Experts of a small language model: 8 layers.
Below are experts of layer 5 (counted from 0) of a mixture-of-experts language model. Rows are named router (the router's row for the expert), down (a neuron's output weights, with its number) and show model dimensions 512-639. Each number is 500 + 25 x the weight over its row's rms, rounded and kept within 0 to 999. Numbers have three digits each.
Before each expert's rows: "comes before" lists some tokens at least twice as common just after its tokens as in all text. This comes from a sample of Wikipedia text that the model never trained on. Tokens count by the router's weight.

# expert 4
comes before: "1", "2", "The", "| ", "\n\n", "="
router:520505484520509482508524511486529502487484494496491481550525513499499499531524468528459490549492525525475509496515534511507536465491565499486508494518516450493461446554494510510491538543489526535524538513517460483473511482505448504449518522476529498511488504497463504504455501504518469529512508476475451520475500514520470545464524510511529488514506483531509506511536491484535459517500
down0:508529477470518524510530487509469530494477515529489467503535529504481483557452512530533499530464515509485500533469547479488514503487523553511475473494480507463500538475505498509518513524502559492527485482499505483485508512483502497498518463550551511522563477505543525490459463481496510497486477510491566482477476463505504490491457484500518510481509471498523549480466497505505476491521
down1:515462494502515529487471500496475445521469539467481487463578541526476510516539546511511493508443487513532471475493522492497502495467482472478471482504513465498479543494446513468526514500492506489507551513545528532547512581480513502510501535521537468501475502509549512502517484498505516509512463479470499496468485468533467445463535460507469507471529481503529498515482519482519544480503
down2:490502515496517470453475444494497493547557524508520528484465520476521467473541539475502484515513516529489517536524486508514497516535531489474532462509477473497444521474506489492536476492494454477474514473514483500475497526529514487476472484486460527485526483520501499502491498501498493523499516518493495496506488491486476530513428536519543479471457510489482512487503519472501521503494
down3:515488455491508481527484503502476519525475522463467515482508487497502509465496529484502473554488491478494496474513471500487495526499481543544495529543553527478487495528490511557468493500550486527537491474492486493486480496460488478467490478473498448512541522540525549505445524463478525484478479470494481499525528497486514487538521446500507493550463518537488508509515496514509504481477
down4:537536479495520507498526485516462456492548557510511505459509470529499459514476511516505475520488537514550550511470516504461518517501478487484470498495514550502521509514467530447514518467525484479491520488545505502462479500565490525514507486527525528527480494448463528434542558512512482457491508476531503478523524475536507507469434536527545483483479475494469522488511478489511488499487
down5:511522486494460489497512472521511519512517508446486496523565502475496503491532510511479502478484498494460468443467459507478482504559511495519493493509498540504493443530528490448501520524471509459531532465529491508500465511498490494495476486455515465499502506505487438519479489474513531495521506417492559496486515486503518528490476503507498497541488537514441512497555491498506491487540
down6:498525455502496489494488462504472459458438475493526499526504461443492512507498456498551491501501489510518465505510505453471488515482533499510514522492516466544476493502510513468526451541553490518466475487502496479449506536475455490491463521514511489477495471503477486520499523524509501489490461499490579484510498476473523484481510515490476505570474486479485517464511498472497539523468
down7:485483505502532516517466526501534492475453489532529519497425507559470464462494468510519498517485503491524480557489481516469484545494537508499513512466511470470469449499457527513506498501542465499503515508472541493543527508490437487495539480493507467495452503503485502509522482456480484486517538540456489516476493519494440495520528500499473524531469520528491512482530487514489464501491
down8:470478496484473532536455510505495509515505511501533512433545489483473521534483508498527464460506526487489483504534487531459503514491479491473528530472486496523520541530488513486493517466478450497464528502477460489526479503512503514537478486435504506503592499496476504519496482500524489467536498479508523516489470465492518509480523497527483517537448471498484539468465523513541468504530
down9:477487500498471506532510507516491524495514467457495499463508487493457516511485507473500507524468479531492485491509522496515506492548529553496519476471498499510474504479497451512513479525531476451501489485460476478460471497488554488483475513496474496481473496506527497547474476467514524533477509532491501535508499510478490481519518433531556500494510498541526495485474512480510480519501
down10:474538470484517454504479486511496515509495476472463489468499498508514489527478507545500443502523460531497498478467516476555499535474488499487518534467512534472471457495497532460539530484483524528529486522508503527502533484497511469488521528459493505503515544520471487510533515548472502478524513514522508512513512488479526413485521466487456502472487478563472466532483533503496481536476
down11:494472450502490493491511449539526468496502531496484473501543486481506510442540510481506504489522529452497497497510473457499496466457513513515513516512477474495507511478462534501484508513488516461492484498483500537478509550482501504522417486487499509461472473515542493516505493517493515532543513508525528505491476480469500503501480453532499534471502478479483537493491501530460467480450
down12:474466490501527511520495493522467562485478501490494515514476519523489466473501538496513460476528483484496498527511471469436487516506513500524464495474529520511481491496539514531509536534519478492465532481467503490485487478514458459495498534455487483488472553489496512530485498478536513488480516550470506529494490503499502539577520523524512506525519499551514490482494485452532526480509
down13:494470507539507495462509514504506498506505542539481570495518482502490505493452463496504518527512477457489518473493504471454518474478497508505479523546456519480539543505475496538505490520515548519511483508491538469521512532494512440549492477547495458543501526499553477476481508487508508472504507510513515535496485494510529549488454530529482536516490518521502497512505518498511474458500
down14:489494524506490501500528464505542497503515495496467527508511489500493513523521450519451487512485506514496523513494507476522520496507494508537482502500503514496488499484477503535518511481480473538470523528477488444504517524506528539529424491483519522520572525513422493514495479503490530493492534455488496465554482505543488542486455506495547500494441484505483499561465520494503500498488
down15:514480470489484479508468518491509484464508524511492516485502517460494505434488529497510518540481503493442500506500552548603507495531477523521515507507482520508481497487488498466476507495491491515532517507502541532486542524521514463525498520453495530528501476504495492488489470497492492478476509502467496524492494492507450489499466493448492471512498456478471501499486487505507521517557
down16:581502488500518535500465504487465504498462542509475476472468484485511484545488477489481494532545503564503491541488481505494507508520501509540498511510544491440511517511510522478496514506485510452537492512509490454516502490526449486443500503498461540497456477520528513463472521513490483487522479510492526485501503472496480523504517510475536491464489503491494456467497513456490468470455
down17:528539489465505482506492526506469523513507494486514510545508513518437448490452516545509492491511485563502529502495526509438500516526498486507484491510484501524489480485506516466482487488518502468483468517471425510470529483523554525488530542547537453477549498502486525521496515515497501506530464511483479495486493509528506492515506460491509468512466446501481506497496474495495440506522
down18:531479517503529494489494524485519511495531490483506487539481491484488504517503544499487502505509485484523530461471433506515534502498546527490512501508543513520534530522493495506466482472497469539482511497495471538509457528529503470495456484465504514524534496537518511490574471505453465548459486473471509479483523498508511483460500488507465478474579545523429516497485480480449516502478
down19:528504539566515529498530501507495473502544512511504469519471539502547502488513540495482513488465463518523515509499532553552536495472501537506541529498479530482468497490487509461538474503484520508524518520476514529501526510540500436525516513505465519497536477499484458476556486480549496490546516504487511482487500538509522526508508511503488509535493504497504512492470504551520507513493
down20:488528512533476499496469484510483493495523483492496513511491537479481464511467490524519527520486494490466468488500516508498496531510499511521516482456552520480510460504512515505493496553527533528518518485479501517497517489511445483518504435495495486488507508459511526502528493529511474496483499502466490495505510432565475523465548515534518491499522501450519475564490509537515504533560
down21:489473529492472468529468540449545497487506496496490520495499500527511497498457517513519489496516481492505511457438503513479500506488495547489509482498514499478540494497565491505527506500514496483528471508500470476490458476488471503497489470549486492441502489517519493544473467480492495487494530525538512517477444473519539490494467496478475497500501540480505490465497513514540492504493
down22:489499467526526517513502541521487488463509486493514495541531513479476496508518510487463536499487482504482453473546527461540492489520505479539520493504456481507446502530512487496489542513518536510482494508491469482484459522487491509468490483526535540502465525515521477468448486520462545477479516537506470493521489500487528465480526495507515455510495496502497489450563502483495494527490
down23:514441524512502439528470514494463477519544497498506476482497558504515565477448517525524484516513485464505544492511559486521495513523468455486481503509510492480503501581456508497491474466475511532523493481483536483498508516489513557445526525538477502561517527506517483514504502514527513472472503460451516500502496513518524519511531428470532490514510486485482523501501486467492497478491
down24:483523510503454491507494495500500502498497529460506464454491536499480521512457544486522503501489484485476431538460489508417520536527521467496496465511510489506535501488521521516467551524482514490542550488514526506481500532490499489516509484519534511553514487513501453530520489480538528514516462518491538475488493528525476553489542495500514462497485495468528527499465493493525476482554
down25:483498536489520525502492491508503485530479535488487502490484507531456511507493487519487518495460527528483452501511523533520468528460484527482530533499495498535548491476448486480471505509496528509470471555522495524532515534572498493444530522544452539485514477492547500516483510536505525559465514539518494503512521507505544474469530470506514482521541518498477487493553504493503505505476

# expert 5
comes before: "\n", "\n\n", ": ", ":", "ia", " Cup"
router:509507511473477478479505473490480475463512498501510561488511502471488509530532510454493475514473479470464475511487490512498501532496469475512515508499527499545511506485509527564504513475458536498495469467475500466526534502453488500495540474537500510515482540487537454478435528438509515520476485498471498488506485515498503507492515526533478495507519489478489498545439459456507491486477
down0:468544577519505530514509522526519514519526468480517516491535546500518525479467511474501524500509502495465505493471489513479491496483517515492497486520503507515477511493496537478504494525506480508526477491527448468517464494512471457483509519551516520498512483496523476483511505515503464483546524530452508487461495524511520481495510460483532509509457497493463488490482456468516504495531
down1:456486501486553495521485506536512486477492454543520501490512544514513491479529518501481432508523514529485469513465515497482464520512498520463474477433531466455526457522490480498525501481487453514478538467518479499499531499491501450522496529519522490514481532468495496482490513504476512525525524490539491527526502497519495459479468496530536497472488514485491534527511528453481532455495
down2:511480533469507520490494456474512535517496502484516507494470517473507496520482493506543556514458509532486508485480444481477497535486486526507482509512494519465496461500535469526532499504468517513529525514494516506535512544503524438550494521474505503500484513520499493514496509483491518499475527499452465574466464552501487502466471459521473491519491492476476490538528495554472519500515
down3:493480517478489485504441478518485515543516488518488474463487477515513464486466517493531514540463527484539491489518505486539499510510499503464493544556524513462476553497591514545516525473512516518487515537502517506530459534483494568444480522509467496487508527526507497476512471524509484523535515517480493483490445510521493499519516501524518531504517458499460516527522518503457539551497
down4:536485507509460461480535477479529523485495486521501528510523480496482482520500548538499464476501509533533513473483506505526439471516506482524489478517486500488491532471471524507527471518512507478509489515505484522492486496468507485519490470535520496484494463529520449514556478520513492510500541473500503487500481446530496463521512516496498483442534490529521462482502487495503512508509
down5:487502488484524525527483497529487451521492493522488531529497516485494475470507465521514498508481450520490506486457477486524529513493511540462481503500525506499492512563491511488475529542469503485512518505522498487471514520500475504477508484513479529512402496457488481534480491473455471510514532512496474520478462502520482497458477509435498494531576496510516478492518545517518500457508
down6:495535512524516485472494496491461498458481490451514540486518506511478502533505505493495493497459533526494488491541491501553493467460492544518495535545521452465515465512545448508462522510457527532537488503460527506498520522499498451529526532522443482529480491506509490510519552508507456543500525496496491531512479541508472491517518498451530504467532481479465490533492491476567524503508
down7:491534516499464488517474469541486548507527490509456538461512516510489515450506508511470467500493501490488497465521475487513518493477499462542497502482465486467518447501530568517471513508470490512555476521497471485491507490498462512491480516504495505550483474491514517498458526476481480504473485541563491480488488551478529534483514485531544503531553551484492502519525489521477468470437
down8:507480457507500505498505505506512530539536537518530528452513467473511523470473512533469452506472520525558508475479486504498496482543561541452498501516479544435438522517476502492551491471475484506509460532510500463476463503457496499488498527513488504489490543474532495511486472561524479526524494495495530458514477505556495484438506500487559529530470500470497507493510495479493491513492
down9:502508509501478488500514502512508509519507553485515512517492562513480475479463502510446473493492516494514530504502481525482490494472501513488484509498490498493512473506499470534506490486471478484476505477524476482495501545474468536514523501506517462511469465522531486475482484491494532470503474457446521548485522541499460500498504539493479517499524508485478494509454500481530539500500
down10:459500529501484485518444509480514467506513492529560520467454504509498492468524475509501520493472501531529447499498504501502484477488496509471505493484479517473465490483545487495517474508515533470484537541508491525523524521495480533504481491499493511500495506469510483525517482484519533526489501479532489495495526505541460504494483460532439465490526459517532520505496484526501503465485
down11:506550517516481483512492503503449468518535509495511513483508468532560506503508484496504535486460523500507471560488538495523528484487450526502477511502486512485481498535494459515526476505503523529507491524503473522517478558489483492500516499542541507479508512513529501492527477530520502541517524517538522523509536494461534500489494487515472453540512510520503515544453491512508481533520
down12:477498495523476489507494516447494486508458480496518490555519535488520503502543500494540527457476494533539513497519477489495544474520494513459518497506537491507479505503514542556472558480485461512541481467460492514473469462463529477533518489500483493446502539463450541530533560471485513479524445501509506501501523507530537496482534513490485480425510491478479487496482481455513526553520
down13:538510446468505468516517500544496506464492503505536447494515456519493474505455504536563508505512488508490505450440511535527493502510488491503439466559488477502511507537482489496510510521503494428482532509511512500475480477523462506488505483462505481479477541466486483492489497498462518454469488486459456469508521485511554524524527483465501461496473473480412489517515529494444510492497
down14:453525498515530508490488522429503502480510484500498481483469503479499515564522449520485542485541511529414509543473473484511488502467473496513529520520527497508530487491501460498475464504493515530501486537512453518487493517488480514481521564470469491495533518551491464524540509500497466517520513482511479453540495486470480520505504520500541494483533501530523537502507516477536514493484
down15:493523506524492540496461489503503502503523465487452517481494475510510497491512465518505544493482487490507509505515538494540503460483497494532483476515486515480550447459512460512511515497445489520496505512467494469512534509509506568493502468506500469510512515500503476455497499464491513527483520521504496498498496486529502482474481515540460472533482470472493522478513526468462491486476
down16:519501556481526423473493521454485553482500486493491506474483454485515523459525507510516538431505548510493518492495529522524494495529566520471471547483512515510508535544508479488532506486509488532490479485474504484513494520499521506500557507493473501461535504530512493489497457500513487495537444437515439487523448501480503458477490513552498526480552482495508526490482487480470502516515
down17:502446473514447527532524507537513524501498500485521510469490479544488518484501470509476497498472530453478479490506496467504482508454493468494498494493527488451519485479494490512475472472497496474444566477525463503527473534524481458443528494490476535501513491520464508460516497489490490466499509469528507522548505486510503515509491483505495513464477523478535511525526516488531510493514
down18:524542515457505544501454477469480488506456535495518509536507520496499509537527502510481465472503500524502537489501510527523479525507500494493507498491496458498529487461500501513508487526508478489561500503504473447477481505488537508507511495538484525521505468533475484513487554497494463471476438533498519506508508529535502526507501525542477451487568491481472482499513557533496458502518
down19:508490513506504520504480481519507505519541462454466477491524535512478556468499525497542485500507515533528536545519511457491474497503487544480499503504490512515445505528534529503504476518492483507510496493489535536511449499492508505488530530519470513526534485507491507486502484483514507524449491499496506472501511533481487538507458471476490464485508465471470518475558516495484498474488
down20:450491495468503524488500486480528495483503530501513510438509524485531491530513497477478493510542477512459514468484509465494552478484488501495485482471519510485513440526482442494521501469490491516493472499468524525483464539541465474561504485530475498459471457475529533508527481506512515502506537498542472521513507519486466527473471493521484524493470517505506498497495491537533513515504
down21:528559483474545517531452530516513514498500485487476528421522487486498466501499477481533505546446474498475513479515505540489511471481522454506493458500486529541508498504529466503496505496513479476548514485464517513469514504511483478525529524518498489525522498509501484496524487526561501462479521524513465543506507535528484486502481497489545483513494515506526524494482495497538499483527
down22:516529512497512485505512511511494494483477546500540483524499514516537505513481537510510504439525550511503515496491529490530542446461490496525470487483486495527516524530497520499520506559492487542489487495508468497527543499513486485496488522497473491458508515530544480538475475526532502470521493462437514486522535544521509515503494498447506497495517488490499495524528483465445547480528
down23:481462478522503495519497497505482504546510488507519515520514505525482506493470450483486540506469481536518441480470497479509485519508497481550506550532496508489466516479498442481508492533464518555467533478486488454523491496508520514464489486464509505489517492529494523481505512526522517526564572476481531525558503528507461507455467477488530494513499524497486467493573491467495493482522
down24:533479519498513488502488498499558506520488419472522517505483481478505530529500502531524503500515481491469465488515504489454490497475534509486505509490476542500521469504524483476536526517529507533482515497517482495470485508509514507526531512490489503558550505502475489489494474505515521501503547505505544476503472479502471485472504474449555495501503482462515522508498503488499478476475
down25:542446465474520491490525496493533512481497483486512477502496501492510484503516498458547526537459488501497484489502499458498523527454513474488468482472472537499461504484465501495517538510474476554525455466443467515520476490490526454474458491538433496498508496487510507479487527521457496510496520488499544490499527522463518523512519499485470497471502495482565462500506485562500486514481

# expert 7
comes before: "\n\n", " The", ".", " He", ",", ", the"
router:515456487511499476482524479493522496486478464521500489523543519509483507476508495490514481497498506529509553475512464508550508475487539481471475474520510456457499420467523489479521495502513496526499513447514507493471480487510511511514474466521506528480439527507530505450540461517505450496459472494534465528466484492476508525503523486485517458488505489496507493508541559476490519509551
down0:522519513509496506568535514495434538527540526482457466467498497479504481494460486517532491495493498513510525515452479512486504517486466483521500556485510499485474498501495492555462448527503502533487544472476486516505521516496545510464470502535531501483500485496500500521488543524429486515480476519475459526521493508510498507468519504508471511507497509470515511557514514486474480504472
down1:512516480545524505508499500525494491480457542454545504539514497487484511441468468497460509501475470461466501534474481428570503511476498473538476503519456512498464520464504449489491542542488507484525503483499514524467517485509500494452451561484541533497525486499535486440494506479508498496479502515477508496529461478518562481518526513505497503453504531533550488520526506560527454496479
down2:443493473480469506490489486498478488528488465484506494523488500476498546492495519436477515477488487489542470475480502497471524482515479568474486503511483525486517502479496490452487491514494507502508435556523550403496527518458468461528504509475505515526459522480519511493556506415518491489494509520475520490508504451538487510507506503521468484526498534477498518521487499516464465467464
down3:522446512490509506506446553495554496515481465540473481521512516482477509525494475510507517488492516508518502520513444554519490505508500484485527489534488521476501486462514511494496524490458480543510484545480522522430502474515476520501494510512501496506504525539507494488531516499518479477499495514491507518484500492483515529523482501503499500455452473501474479480514505492501476478511
down4:486548534497497477473475467478496500502519496527507549498540472538488505491528502524498513454469483513508450470498483519449513506516482511470484492499520552507480498497477484489491489519491485494489518504473535581501513494477500487517492486489513483452534524488498553480479487541516458497506475485509504487473474531523492520451497515507486508517443531483527483495463519523492471515516
down5:524543515517514478512466511513478484454490459459499504479495502453498503523506501512514475476470491526484514556492503463543515489533540524497490495448484504549494536510494508481511463562489516495499514488464436510510548516532548486512458470496511501499481503473479493472480504548474517495454551508472538518500507509511517482437546498485500508510498503482472516472473486485461504483504
down6:538464511500504492504457519508525523487507532556499499502533473495497491495495510521458464496500487521484500482488504501473478527472506475540497507518517514515515478469498491506526513499481460468485506531473526460458487537470541519500484499533490518486495491520481487455469491501506480538464457494497488539458550485508455505496459509521482521460540510466489465550469503485536494531486
down7:538528504493464492481525488509455523506485510435537536485485481491496491556537493504499490501465503503473501490493496472500491457543466506507498536493523488514523493521511525469535474526496545510493461500507551487494490526516506512541480543526482511492526490513538535497521504458541471508500476491511457473471533477518481498518537527454480478497551515556469451489477466477456535502516
down8:508478459482500522519442494492488465527477538533435474498545488513532554500520466499503515481548493503518459515517494525498505524491483504517536535499464492492503493499552514504486474556480497489517508519516517487523451451539495540515479499460497455522533495508486496529519529483492523525500457518496488499474530508543514492467506451530514479489515527520505505432542538550494514482507
down9:501506483511493502431534529453518486488514506512516512507535487460489527497556501461496493514521490500518513514525476510479511526494523542515525489510489501483531483508505497454504475509524512531467455527518508489472471492452537518569514529549496496495556514527496533495554487501538520501512479530465517498496538462492488512529469535542524501456410507475475541522492499493499503512466
down10:515508540517512472513506525479512472456494461514472535485532522466476557505506493517517505498522474470524522494499537535477462508484500484478480510513446475452514507489533518548518515499504478526523484484484491447492554509517473535499493487477477513475483469500521511492538501488541517538501559497436541520477464488440502510493482497475475518478527552505501490514485522535527533486479
down11:494542492490519490562532472509529456527478496499529527476498526481478494538519472516518553541526512485534484522492496454497549484529481487512427479462535512518551522494479490479461511463546514503502459506491492519515468495521483519534491454486483485511513520454456515490496502487503507417482470526499506488506499486509502478478507498471510506497476511512482509472505516508472463509478
down12:484471478505491496483495529501526545485520511501527494482494446519498465521489538517464467469522499497480515500542476483479492482559508485501493488509498504502493479482502490498481513481529503500488497513544443464440515467516482486508489505516505523507520494513481493467452515469482506496526516507493517542525552489476526482540479516491448509488547522506519518522516459510511520528518
down13:492505536506518476506502546476518505542497530500547505439518510464523477507517490485519500489517520440512496496481535483522495468498475499473478495518505506493527509553534501486425482492470501503495525509472501495573533509504523546516501499488504481516472475506495525508497510507499490483485538546510505508508486450454464474465446483523504476474504518502479529532483474507475478453481
down14:485504508507542488505516508479502523514467509525502531470513485481560448478510511506497520470513496494505507483469500470495508484477479503526494496491492515522499490477507493454507493495492502505504467521498535483494515482483517502490505469522500549484495475554521502484521551465504499498481530489493494484469497501505463498515487500452463500482574497460460505541507506462507512540480
down15:494514532467486478485507511502526529490478525497467516511525538489560517452503500540486538511522555530491513466499538521457523488479509484513516508513508515533557453515525510462468493504512529478509499497502515489495462452553503503513500484494477497500509479503494475461529459485530517486488491492451501454506496498491477512501515462479472488488520503518560487500510469485523498518502
down16:493508487508458514457541515456509469517489529483505525487511490498490492525527488499487518483526434511537524489523481481501560522461525449490517468529509466514493480409499503494512490553527535597488480470525508525441486483486508473505480546517511541473488554487510535493521516493468501499522528487483476477491524484511506485474499518489473480523429504492469494487507465505455525484522
down17:499494516491509453514543446521495517497477464522517490535485481498505468518478516508528457498514468470488485492503518460471509512452462449522490495508479478479515467509515501497511491498474500517493496551482520490476490474528513491486501512509504447491528503510508498516507515487518547509514527516465519529512506501488466500553530462496492427509477500530506515500477475503503487506504
down18:482521482468520489483489474519514467516517504510485497465475489485482533505522482485469482495504506476496482491522523516489518543515515492474534511470496499479527506480504505488480460493503510531467536544462518473474494497478490460486517486466496515504488477495488521530557458462494515518543497480555488513467510472485451516491485484466540462513474485453525487430500421511506497528493
down19:520470465514486502531494507501532484506511516478450470451517494531488475471460521513504481466511526495528512529502486520422523531517473480500521486487470476537489499463531521519488441465480488480483487493521441496487511491501477516479497504466460491491553483507503530498472458534470512495473508483481486490531477500507507452494504509488498478529470482495512481485484454511484501400462
down20:540472506492500499490495505487499482484486474489497461466486463518512498482476470528517492485514503454497484493464537478486552490477530515525490466529459525480499505518535525488480499512518517486509447530507517454493477499459475501485575533493514552503419468508485515498484523547465511471533495474508495474536485506507496519493499532531496477512463448534510497526478472456508505502498
down21:520505524507498479522543467521538494499493488503533513461520489511453533558564519449490525491470520499518494479477509533484520480496516520560492487492517513527502526491473483505497497520503534490519518504537463512518537479492505535523514506487514475515548499528536472503516491499526546496462494464506510528494516513522508499454460519535538509507468519516539506469474492504508504491503
down22:488517480518488460526449475501525492446516506489505520508516488513486492500530532479498468484553542531525461523512521476497491506517529481485561490535497485512480513466539478439526514489513500541502476473521522496489533529448489539464539444469496515527467487530465475524515474514468526504541586555465497521468524494525496488518555514479484505521447508510528517477518510480522479505477
down23:502480508453500527550529550525466514552547498500515531516511518466530483529473471469538481513523483535513516501501471503436499468523531507500575474477505492514489471514525482526480497528484494481500487495495485489493497500521508487468519489528473501548567501508503512510508504585483517483502525535481505538427485530500493470494481536482475501486565508486477506488508530521491495545476
down24:494506453507521430543494476536517498525471518507504517517489516493505489470498514485494469487472503492514487497510460476493513515474495477491476487445553505532514475472511513543498470499448476518451480516473477536473533489477475485525490501523533517527575492514504521532461520510472486496517530485465477544495474503477497487546464488520497492495430510512513525523504504488543531485520
down25:486548489474503490498482497501496495440516500512494482494521506487499489497518503474488508461518461494489482497523462480477491507514514524550472500488516470488537547509522506518516479483531462478487482483516501446477469490518489491499529515500515553475504523531528518511532527530474468492523489523528496494494474519486502503488532531446526522497505536476478479492518487513527497505468

# expert 14
comes before: " | ", ".", "–", " |", ",", ")"
router:515479479496490482488494469535509479435463510500508534505516500494499532494478517505503475505478494507502516448472521551470465460487529506487482507504529516549476524481528525471520489493532512506496468495454517478494528501528534472512504459478507521479485483506489532512559475509530515540502466481468494502494533434524515518487478502490513494485527551537543497482452523498521439502526
down0:530514478531464496487524504518511473476525521491504479566510500517497509533467512531491518444490498480481490514525516520500495506515507483512501538509464454503508443526498509521496506530483540497525477504523542549483490492496488537522490540514487460527470512486498531488491482470525490499522516466535487554501535515528530485517505525540513516497450497501507514489481507511522546523480
down1:480478527493529534491512541497486503491473484516447495509480522473487468459483501515541462517496481452486495512471514493500523503496504499503460496465517530477518504502511504490522483515517500484451445504493573490521512502503442488510467515453498540490504547487510499489521529480542483512496549492473499491506500457494503491480522480455503520525495521475448489562502530523508547505487
down2:525465497522526466518483480481508508516507492487510466550484475483533554500532514525503469524466550461478508545480463510460461461505502519499497478514479528514485530525509515474482477534520489510477501545522489466497549532479522539482482481468491482491504530493469490529533543458483495483508501486499492539534482455528478502504494507483538526532506508474510470453475534445496480520482
down3:500490590537472518500522471466523497528446490489528475489447479531475476474499500472555504503534499502498480478540490476473500510480484522514523461514523524568522505513514488503459515515475509476518486518548504506504517524503503521499486541484521504461509490531512535536480464480533491462490487519457497503514490471486505482496508470513491557489502549496503484494461484517491541505476
down4:468524498518458525523487476482491504500511476528519511497475464569506474518501464489487542481542458489501431504464488483561485570505497526469504491507496483482496498528512474486431529491479494477474511515508495495466515506522504479491485533494521476551496467518472531535487499437531491496520487494527503556497499491475516497501542509498501507492499539457490507466478533451474518493522
down5:455498528513475505478521521530473516455509504505476560524494515507487488558480584502452518518486533506502529520491465494505484535507521497499478511534443483483515480483510530496510510498479503522525479492460512505450507475509496504544502510454538516513491515504508506502535456470469513515478503522515464476447506508499509476447512534525454465417495501493512433438504476469491456471559
down6:513528514483551500503537521551502484493460542467547497470546469492539501474492495503513497494489469485472511494476531517489497485500551479463519488465516485533471546494506478492475519474497516533478493479507511526532485544508488482495496545571482506482516526541449511497560480520486514502520491513470478481509531485515507519477487522508466491493461537510513520494506517491511453527454
down7:479500521481497468502479500497499511482488465499486494526501499509458529547452500468513531504482495477477524539499463467532482532498486522504494475502528487536470487447519524511457516451536514548532504477419513526546539461498500508457501483495503508482476457479501500475528487551491536519495495514479541470457497507465484503512537523487470512578530528518474515522502481482441462529489
down8:449498528488466473483520530505476512469505486496541506546494523521512432472492512485483452452487507534502486513503489480466539536466491484462521474520502524532464481481470517515514488482519491493515517499548486467487482478536495469507491525507483529501512501522482526513481503439489446450501488500526532466514491579484448527511478474523511501502517533550444480526513473522518539482522
down9:478516510509504499498497482510524560489494456447521466451532481519485484498530513500520509515526471535527495499474482523469486493499511494481489471484541528503490528536492464496498469506512515491510475499491485497502526489515502534468491489488524478468523519453507533506496542512511520494511526496471471518507501485504484523510516505518515508503467501488522499481462493493492520478478
down10:533517484544508500493493526471524532527454521504530480520505517504463480510478511454499490511532526508503513526478490511470550514483534558451524506499528515548501481468493468483546527530434511500487510521491545480556501508465472477524476522551484518455422518510494497512483509498489509480483521472486507468482492552489500562461502508518560509508524507494506510478523510487474505554486
down11:541468479509475504448496486529541505509493455494513518494547495509511509491450505474523467515497496446511484510468509517519469523507510504543524509464495476507571503488531527509502488536473514513486486482518471516536485476497523513497512495530495511444460446518521506529448517462490485521524482531551469529471490452514510511465511529515498454502453476518515487488530494495494514490475
down12:516515517530464508472527502499510549511562517449474480532462552485506492474475466481464461485516497496550471524509501504503509487491478498485467520525499534523454518504523482465477528486531481465508510470493468563447526505458512519470520474549492537516478484518484521524469536499469506513499483513486509471542526497518499475523504499517493434523457497516494477488477481470529483494490
down13:537467510493484478538476521498478498449508518486506494521489498508529541480501505483492483530476480470514451492500515495511477484503514515510516492482496529481543486502515562509497448480539513510461485520480533483482514506485519515490502471457439502461477506511487514486481528488498529495491513492540479510484533481534465523516503519494460497470498463505554478509473536462499446509461
down14:473488463518562490507496477486501532486467507517490502535496552499471502494529502492484461494504507513469461490481518517528450488490525501446529509515502475450496524484522526487482466484507516471505528476504451465487478562470442470502484503501499501487534492536566519511529475481542422478520511504450495480520497505508497505479510490505496485480487496473473503501545527526447481456524
down15:524566485520511482526484544507452521497502491524509474507480481525499482498499480493508549517483495507484523513513451454499504494488508532513496517515429539454482505505505502496487489541521506528470532496512504489572505475484494493510526514460481484513505475457525524464475501493495493504508514502535525498505532492490539465509507533494515513503535474525437495513499506485492510477545
down16:497485464495536476523520501498483453476507491482482484514468495482469498520500449487539495463481509500506485494504475514508541497512507504522490494519518508475467533561558498505457494537540497497445522451448470529529503533499550454498467522513509507492524522535563509523464553498472493428493516524492444485525522500527507484516507476462485485498476464513504475490521489530503446469463
down17:514464486494506481461506500497513535526462538517522504503530538478485481534480484531524505494499498453470527461507484482496476479447511539497486513492518508488497461451540492492539510446491470475506514464489495472479527500520475529519487483462496486519497540460501512513524527482513513476509481480484506474475497481511513516544522551523516481506532481540504468491475467557529482477500
down18:504527498542491502540494509506463494507495545464510555481463503530514461511537528534445508523562474512474482486483534470492494470525520475526481504495498539523459474526502534479531515485481486473482521508533528464501535475493495505483540494523493521487509512474502537478468464510524498432505495531499509471501497512490518500536520497503512526487502479478517451489508488473475494506509
down19:532467527487470490513513501557497485499527465477528430498509488486505493498468498474511502478517523493476510482478470480490533512473513504512515495531525486560535475479543492480498480520508527456467506460507539517496516456531478516546498542515506525519489465527526497514522471493493486528515518512493529501444472546530484460480506502510527495521464471486489524527472487543471459527503
down20:485512539486521486545519509503512490480456534473509489473459483494522510494551499504530474490509505427511479472549468550495511505519474484495507515517498500493488484530531576465512512515507517509513531503516515502523466486482552531492513515516503489500515435486485514508551524491524500473527475477471484490517517505491496468513505469491514510451509477522505528497468543515490516439556
down21:457487488529523479466456502496547521480470491497531534482481462515514507508508475512475440500455518501534516495497516494494490489471516519516473498510495526532523506515506559426491520500501521516521524498503533477526479517493529510524488513508498516512498519479506532504488517538482504509508471553516492518551512440488499505522526502495508492493468531510524453526483449493520480491520
down22:522524480510475508511514497472462540485482491508479508480495522456508507512486505497511519497497505487481520467521470536461529526489486461527510499547481468505527517485510455500523492494484457490498518501509482540477500516521564513477497523517463538516508532530528519498506518489469511489511537504536482507494462492500481533507465496524553562483478472437496519526504533495490495480529
down23:506541522528538531452463529501495481535538485500542507509520461477495500480509459502518518486495538506495531515520510468516511486497453452537495524493467524506521491484512505496485483499487497537473508511505465478514573489491509477515487465439535508510496527502439482449501489506487473468495477461524470484461507506484465523537484480497468484558468505517494457485517497501492519519519
down24:503517508537510489505480511512479509492520488474507563445504496491440478486489512501485532493495518515470521500470458487467517490526438507485483487534512515439484471488509497477515455505565532458500497551528469474482467500497512516514503467511474516495462529467513494504521480485543535476448487502498470471530453525500525499509513466537508468477509511504517513533537489500475525499527
down25:484481572491491518502504486502511478524489480471461508507528539579488461450528501471474508511533517515480524461493500517474513487485515512493517505522465501453482528491498514535520474480487549520508454477478482471509561493483488486490521499555459513494504474458472467497535499499496514458444470521514477530528485484494498449466507511479465496561515506513481463523510515545498507478478